Experts of a small language model.
Experts: 64 SwiGLU neurons an expert, a softmax router.
Below are experts of layer 9 (counted from 0) of a mixture-of-experts language model. Rows are named router (the router's row for the expert), gate (a neuron's input weights, with its number), up (a neuron's input weights, with its number) and show model dimensions 96-191. Each number is 50 + 12 x the weight over its row's rms, rounded and kept within 0 to 99.
Before each expert's rows: a language model's description of what the expert responds to. This comes from a sample of Wikipedia text that the model never trained on.

# expert 33
Sentence-ending periods, commas, pronouns and relatives like who, she, they, and plot verbs like manages, later, tells.
router:62 62 71 50 42 39 44 59 55 56 59 39 41 44 60 62 39 40 44 66 57 60 44 34 68 75 31 57 51 44 38 58 43 55 48 47 32 55 58 77 53 47 59 38 47 53 65 68 82 27 47 35 61 48 48 50 59 56 47 34 66 37 37 42 20 39 57 56 52 61 39 76 34 67 45 52 40 25 43 56 45 42 45 58 50 59 24 43 20 46 51 38 66 47 40 40
gate2:48 43 42 61 69 61 31 78 56 50 53 82 51 48 20 27 29 59 52 60 71 39 58 49 51 55 37 59 47 29 54 55 68 37 51 62 60 45 34 61 28 61 56 58 31 33 48 35 54 34 76 64 35 56 36 25 49 34 47 33 28 64 50 69 76 58 33 42 51 41 59 49 51 60 42 50 32 51 61 69 41 36 65 70 45 56 49 54 36 54 66 38 49 76 60 56
up2:30 51 59 56 54 36 58 36 52 47 50 56 69 55 50 46 32 20 53 53 29 41 30 34 57 50 44 62 61 72 48 44 42 46 43 51 60 52 54 53 57 66 63 45 39 64 42 64 65 42 44 45 59 41 26 47 42 62 68 55 64 40 60 41 37 32 69 52 58 45 51 66 40 38 80 56 55 34 40 66 46 35 50 74 36 37 45 57 55 64 57 57 49 56 58 44
gate3:52 40 25 38 44 65 27 70 35 35 30 65 41 39 35 40 49 53 52 41 31 66 58 74 36 43 66 69 48 59 57 35 46 49 62 22 59 35 62 36 24 38 52 55 56 44 49 37 54 31 57 60 54 47 41 35 42 49 53 40 42 57 64 53 40 33 50 42 46 39 54 48 57 50 31 40 41 31 58 36 55 07 54 46 49 26 53 46 63 28 55 65 32 47 67 56
up3:50 61 53 49 55 47 56 44 50 46 57 72 41 55 47 53 57 54 45 50 47 55 66 40 43 56 53 39 39 45 57 40 52 58 68 49 47 45 52 52 53 47 37 57 55 53 48 46 55 51 46 71 41 38 52 32 64 51 81 30 48 60 46 54 60 65 44 37 49 34 50 58 53 43 71 32 61 33 69 71 54 42 51 41 35 59 62 22 50 53 39 64 31 26 43 53
gate4:38 62 70 59 51 56 74 41 43 48 59 48 66 57 57 47 54 69 48 64 58 49 41 40 78 75 58 41 52 52 58 41 38 65 49 46 45 64 71 68 44 43 55 47 59 47 47 45 60 76 53 41 66 37 35 56 40 69 23 55 36 43 35 45 50 47 55 44 67 42 46 53 35 45 29 47 37 73 36 51 58 61 53 25 54 64 57 57 42 53 53 46 62 60 61 51
up4:55 52 37 35 46 49 53 47 62 67 41 50 27 30 60 43 45 20 40 34 55 73 42 49 31 36 35 64 53 57 26 39 36 36 43 40 67 49 53 50 72 72 42 54 37 37 47 63 36 19 24 40 32 44 57 39 67 55 72 46 60 54 50 51 45 55 54 59 51 62 38 53 71 51 55 52 60 34 66 49 45 40 47 44 56 59 47 30 56 49 59 54 49 42 41 43
gate5:52 41 37 68 46 55 49 50 54 45 43 60 46 44 30 41 51 50 68 38 50 54 45 66 37 42 57 64 44 49 36 46 51 66 41 46 61 49 51 40 41 39 53 44 56 46 28 61 58 39 57 54 57 51 13 34 35 42 64 47 50 59 57 58 47 52 53 44 61 20 52 54 56 49 45 60 36 40 48 39 52 51 58 61 49 52 76 54 51 17 38 62 54 55 60 74
up5:60 54 70 62 49 63 51 48 67 51 16 42 34 48 53 58 32 62 50 45 57 67 47 45 64 68 42 50 50 51 33 27 50 60 59 54 33 41 37 51 78 37 52 42 37 38 23 59 45 24 40 31 53 47 52 62 66 60 66 64 67 49 29 45 52 52 57 53 55 38 39 63 47 63 58 64 57 43 54 43 52 35 44 38 64 53 55 47 39 31 55 33 73 56 71 51
gate6:58 62 36 41 31 43 56 52 59 65 54 36 44 60 61 34 43 41 60 63 54 45 25 47 48 63 50 46 50 63 61 73 45 51 50 42 42 54 52 59 80 35 46 44 60 44 74 37 46 34 79 37 43 51 64 43 50 56 48 63 50 51 31 58 30 36 37 44 56 56 33 52 56 57 45 44 46 60 65 51 33 47 55 55 52 50 50 56 35 44 53 77 61 58 59 45
up6:64 55 43 60 47 55 39 53 37 41 67 44 73 76 46 33 47 73 63 60 53 42 37 62 38 51 55 54 34 68 68 49 54 42 49 64 53 41 58 45 55 48 52 67 58 45 71 35 36 36 76 64 48 53 50 47 43 55 55 52 36 53 49 66 35 29 47 46 42 33 51 61 53 46 48 25 50 48 63 52 50 36 62 62 53 51 59 58 41 34 50 71 42 60 61 73
gate7:55 55 35 70 47 59 48 47 66 60 58 49 29 35 56 36 41 51 61 62 56 51 58 61 27 60 64 47 46 57 25 54 32 27 52 26 51 35 60 41 31 74 33 63 45 43 31 53 61 52 60 49 55 56 56 62 74 52 54 44 59 58 52 47 39 52 48 46 54 60 51 58 55 58 49 44 57 55 46 53 40 27 43 15 47 43 41 21 54 57 51 60 37 65 44 47
up7:48 53 71 48 44 41 56 48 53 47 26 70 52 38 57 63 48 42 45 57 66 69 37 62 56 43 41 47 53 47 56 34 57 48 23 32 24 61 42 30 72 43 44 35 45 68 29 41 59 37 42 55 51 41 43 48 60 35 48 52 56 44 49 34 53 70 35 51 74 57 36 66 64 59 67 69 67 48 46 50 39 52 50 43 52 45 50 53 65 55 48 48 65 38 48 53
gate8:60 53 59 57 34 39 49 58 45 45 61 46 61 59 56 45 51 54 64 48 62 55 42 56 50 44 47 58 35 44 57 31 65 40 63 66 51 49 33 40 54 45 56 61 56 38 49 33 65 25 42 62 42 75 08 51 37 38 63 28 69 54 61 57 42 65 57 49 69 54 55 66 62 51 47 51 59 34 49 53 31 10 55 60 50 43 24 65 62 40 22 36 69 39 44 70
up8:39 38 64 46 45 50 33 40 42 45 68 44 54 75 55 49 55 55 58 41 38 55 42 47 55 50 66 54 55 50 46 59 46 50 61 45 71 60 45 36 44 53 61 52 37 58 33 56 32 38 50 49 66 47 48 58 50 69 30 55 60 37 53 36 50 49 64 47 57 67 53 42 45 27 49 59 39 53 74 39 46 29 44 75 52 60 53 55 72 69 47 42 48 44 66 51
gate9:48 58 53 48 42 62 48 52 60 40 40 48 58 41 57 58 33 62 60 54 67 42 62 62 57 51 43 60 44 58 58 51 72 29 61 66 53 56 30 70 56 46 93 41 47 62 54 24 35 52 58 45 30 43 64 51 37 44 57 62 61 29 48 54 50 31 49 47 54 70 52 50 53 46 52 39 54 57 48 59 30 50 64 63 60 39 60 66 69 50 54 46 54 49 52 44
up9:46 52 33 27 60 49 40 41 38 63 40 62 25 52 45 51 66 29 40 68 45 55 57 41 38 46 55 46 34 43 53 33 42 72 45 21 57 52 51 39 49 46 33 46 60 40 26 61 53 39 49 63 60 43 20 62 55 44 48 49 44 67 65 53 74 68 48 53 45 36 58 65 59 41 42 52 48 19 54 34 44 41 46 31 43 27 56 34 59 34 51 55 33 52 49 59
gate10:61 45 60 67 40 69 45 37 62 56 44 40 50 55 36 52 22 16 53 34 65 64 65 56 51 58 42 44 48 35 44 65 47 42 48 54 48 48 39 44 29 44 17 44 53 32 29 49 56 57 50 50 41 54 45 35 58 36 56 42 56 63 63 45 58 61 49 58 48 40 46 69 59 52 27 37 54 21 40 49 44 60 42 41 51 57 42 25 46 55 59 35 26 33 44 48
up10:23 62 51 49 51 47 46 68 29 44 54 46 59 56 82 65 70 79 66 68 45 33 10 56 67 50 34 53 49 49 40 49 40 53 34 44 53 55 60 62 76 45 74 48 50 55 75 64 34 56 61 45 64 34 57 63 40 61 35 51 65 24 37 62 39 57 56 58 52 44 48 53 49 58 60 66 54 55 44 47 44 37 53 44 72 52 51 61 51 59 51 69 63 61 51 42
gate11:39 44 56 49 33 49 48 59 49 53 53 45 47 53 57 49 56 55 56 38 35 63 49 60 63 35 52 59 71 74 28 47 48 59 45 40 59 74 65 41 67 37 76 41 43 69 63 69 60 58 67 44 43 65 71 46 57 73 49 67 62 50 67 52 64 53 62 48 41 53 40 63 55 61 41 81 42 43 63 59 50 34 44 26 86 30 53 53 40 45 38 61 40 62 59 41
up11:47 43 60 59 46 53 46 49 44 41 51 49 50 39 53 51 58 71 52 41 39 44 37 57 72 42 58 72 62 72 38 52 64 57 54 61 48 60 61 40 44 32 62 56 46 63 63 58 46 60 65 46 43 68 66 37 46 78 39 48 66 35 52 45 46 50 80 27 40 44 49 62 58 59 53 62 40 46 55 47 53 35 42 38 75 25 53 53 41 32 34 70 44 54 68 51
gate12:33 70 40 63 40 67 69 36 59 52 43 61 53 26 52 51 44 53 51 36 75 38 45 54 48 64 68 58 53 48 70 41 62 65 67 56 53 47 54 37 39 49 60 45 57 40 46 64 38 48 47 49 54 76 47 64 38 45 50 45 55 35 58 44 52 36 12 58 84 29 49 46 27 48 58 48 52 57 36 59 55 51 60 54 44 67 53 65 35 46 57 32 62 68 61 29
up12:44 32 58 42 57 29 64 50 60 62 58 43 51 42 56 52 55 27 53 62 50 54 62 66 59 38 34 53 42 56 46 39 48 25 42 68 48 58 53 57 76 57 47 50 25 65 53 55 65 36 43 60 57 43 54 38 84 47 65 69 55 55 45 35 42 59 72 40 48 62 33 49 66 70 40 66 49 55 52 67 44 51 44 38 68 44 47 53 53 64 49 48 52 32 46 59
gate13:51 60 56 42 49 31 60 43 49 49 42 39 65 59 59 37 50 47 58 51 52 62 62 51 48 40 63 63 52 45 53 33 50 50 50 49 59 54 56 48 37 67 50 45 59 40 64 65 56 48 62 33 59 64 59 45 34 42 48 60 38 45 28 50 70 56 48 38 68 52 46 49 54 51 54 48 38 44 47 65 52 56 33 40 52 48 35 62 42 19 44 47 49 64 39 52
up13:44 38 63 30 47 64 47 40 57 60 62 43 27 32 56 46 37 57 29 59 35 44 48 42 58 52 38 43 71 46 30 59 54 45 36 34 37 60 53 61 50 45 45 39 45 41 44 50 55 52 40 64 44 42 75 52 70 77 55 46 71 40 65 47 37 57 52 55 38 40 31 50 41 61 28 48 41 45 50 39 58 51 61 40 32 57 56 24 39 77 57 41 47 43 43 39
gate14:59 67 63 54 43 64 22 56 77 46 41 51 57 42 70 64 24 56 50 33 65 68 28 49 48 62 46 50 46 46 55 46 70 49 49 45 51 57 51 58 73 31 47 37 75 61 55 59 50 45 86 47 54 34 50 50 53 35 52 38 48 52 56 52 27 35 49 23 57 50 45 46 53 55 40 37 48 55 70 62 40 37 49 57 44 57 63 71 47 53 35 61 52 55 49 59
up14:29 45 37 41 26 34 65 28 54 62 46 28 44 62 34 31 71 36 55 51 40 21 57 41 55 42 29 56 30 66 33 38 67 51 53 53 54 42 53 25 47 44 45 58 45 30 62 63 41 31 34 83 50 58 16 34 65 40 63 39 30 42 67 52 44 51 55 71 33 40 53 38 43 70 47 41 49 49 34 42 57 63 50 48 32 52 45 50 57 43 53 38 46 40 43 46
gate15:57 62 43 70 51 55 55 54 42 64 37 32 59 55 49 53 24 47 52 41 44 48 40 54 51 58 66 60 63 56 70 57 50 58 59 60 66 47 29 42 48 64 57 57 52 23 49 50 51 42 55 43 38 63 39 31 37 58 43 46 58 52 58 66 35 35 43 27 40 41 53 55 42 74 48 42 50 33 67 54 71 60 76 51 38 50 48 56 46 62 43 62 70 39 59 49
up15:79 52 68 40 37 56 30 38 61 40 35 46 44 52 46 44 73 52 43 54 49 58 68 45 40 40 35 35 51 63 40 43 73 81 56 43 57 27 40 31 33 33 43 46 42 52 43 30 60 69 37 47 44 56 54 62 62 56 56 59 49 71 57 31 38 47 29 40 48 53 61 37 68 44 40 50 56 65 60 33 29 31 28 44 63 65 58 32 52 53 53 71 52 67 79 42
gate16:32 42 39 72 57 55 58 60 51 48 35 55 60 43 59 37 34 60 41 70 60 70 46 44 63 59 44 55 64 39 55 61 35 67 53 35 55 30 43 38 42 50 52 43 51 54 48 49 32 52 49 31 42 52 50 47 24 51 40 65 43 73 43 53 44 55 45 72 72 73 37 43 58 55 53 63 40 42 58 71 39 27 42 56 41 74 47 48 79 34 37 62 67 63 43 54
up16:54 46 53 44 41 57 53 37 53 68 56 55 47 48 63 57 65 49 25 45 22 41 66 42 63 53 44 38 41 58 45 32 67 45 46 46 34 64 50 58 48 58 52 47 38 45 48 30 62 42 43 70 51 61 44 54 81 49 49 44 53 34 42 33 56 69 55 54 53 48 44 55 48 56 38 53 65 38 38 30 56 54 45 30 51 30 60 53 30 70 68 42 31 34 56 50
gate17:32 52 59 52 60 29 64 41 51 55 47 46 55 37 52 43 51 45 53 50 53 61 57 50 53 62 56 49 60 40 58 60 57 47 47 33 39 50 76 44 64 61 61 45 51 67 54 60 27 39 58 39 57 21 38 61 64 56 53 60 56 53 42 38 78 50 79 46 31 43 57 47 59 34 45 41 69 41 69 45 54 56 66 59 74 37 62 57 56 50 54 47 43 55 67 50
up17:44 52 44 32 23 55 54 51 51 61 53 54 44 47 61 46 43 50 53 57 54 53 46 38 45 38 49 39 52 58 55 39 42 55 48 54 48 52 29 48 24 46 25 43 48 31 58 46 70 57 37 40 42 77 77 50 44 51 45 36 52 49 54 55 35 52 36 72 70 70 35 39 55 54 52 54 56 61 38 51 35 64 33 64 56 60 49 41 42 48 59 38 76 33 36 44
gate18:48 37 37 58 49 75 60 62 51 51 57 44 60 57 59 65 73 75 52 60 32 54 61 61 59 69 41 51 53 54 32 64 38 46 64 54 51 33 49 47 52 40 47 39 54 58 51 37 62 59 36 46 67 45 46 61 35 68 45 59 74 51 41 49 50 60 58 72 49 67 51 48 38 54 50 61 55 53 74 39 73 60 54 43 48 30 50 66 36 44 51 33 56 44 58 54
up18:36 63 62 42 51 39 69 28 33 54 34 53 40 30 42 50 27 25 57 46 68 64 35 35 51 36 42 50 50 49 57 19 47 54 44 40 56 75 58 71 62 45 53 44 46 36 62 65 51 33 71 44 43 43 52 54 68 52 50 61 38 40 56 35 53 52 61 41 62 46 46 63 45 55 49 57 53 48 24 64 34 45 46 41 69 54 46 33 55 66 64 81 46 57 46 43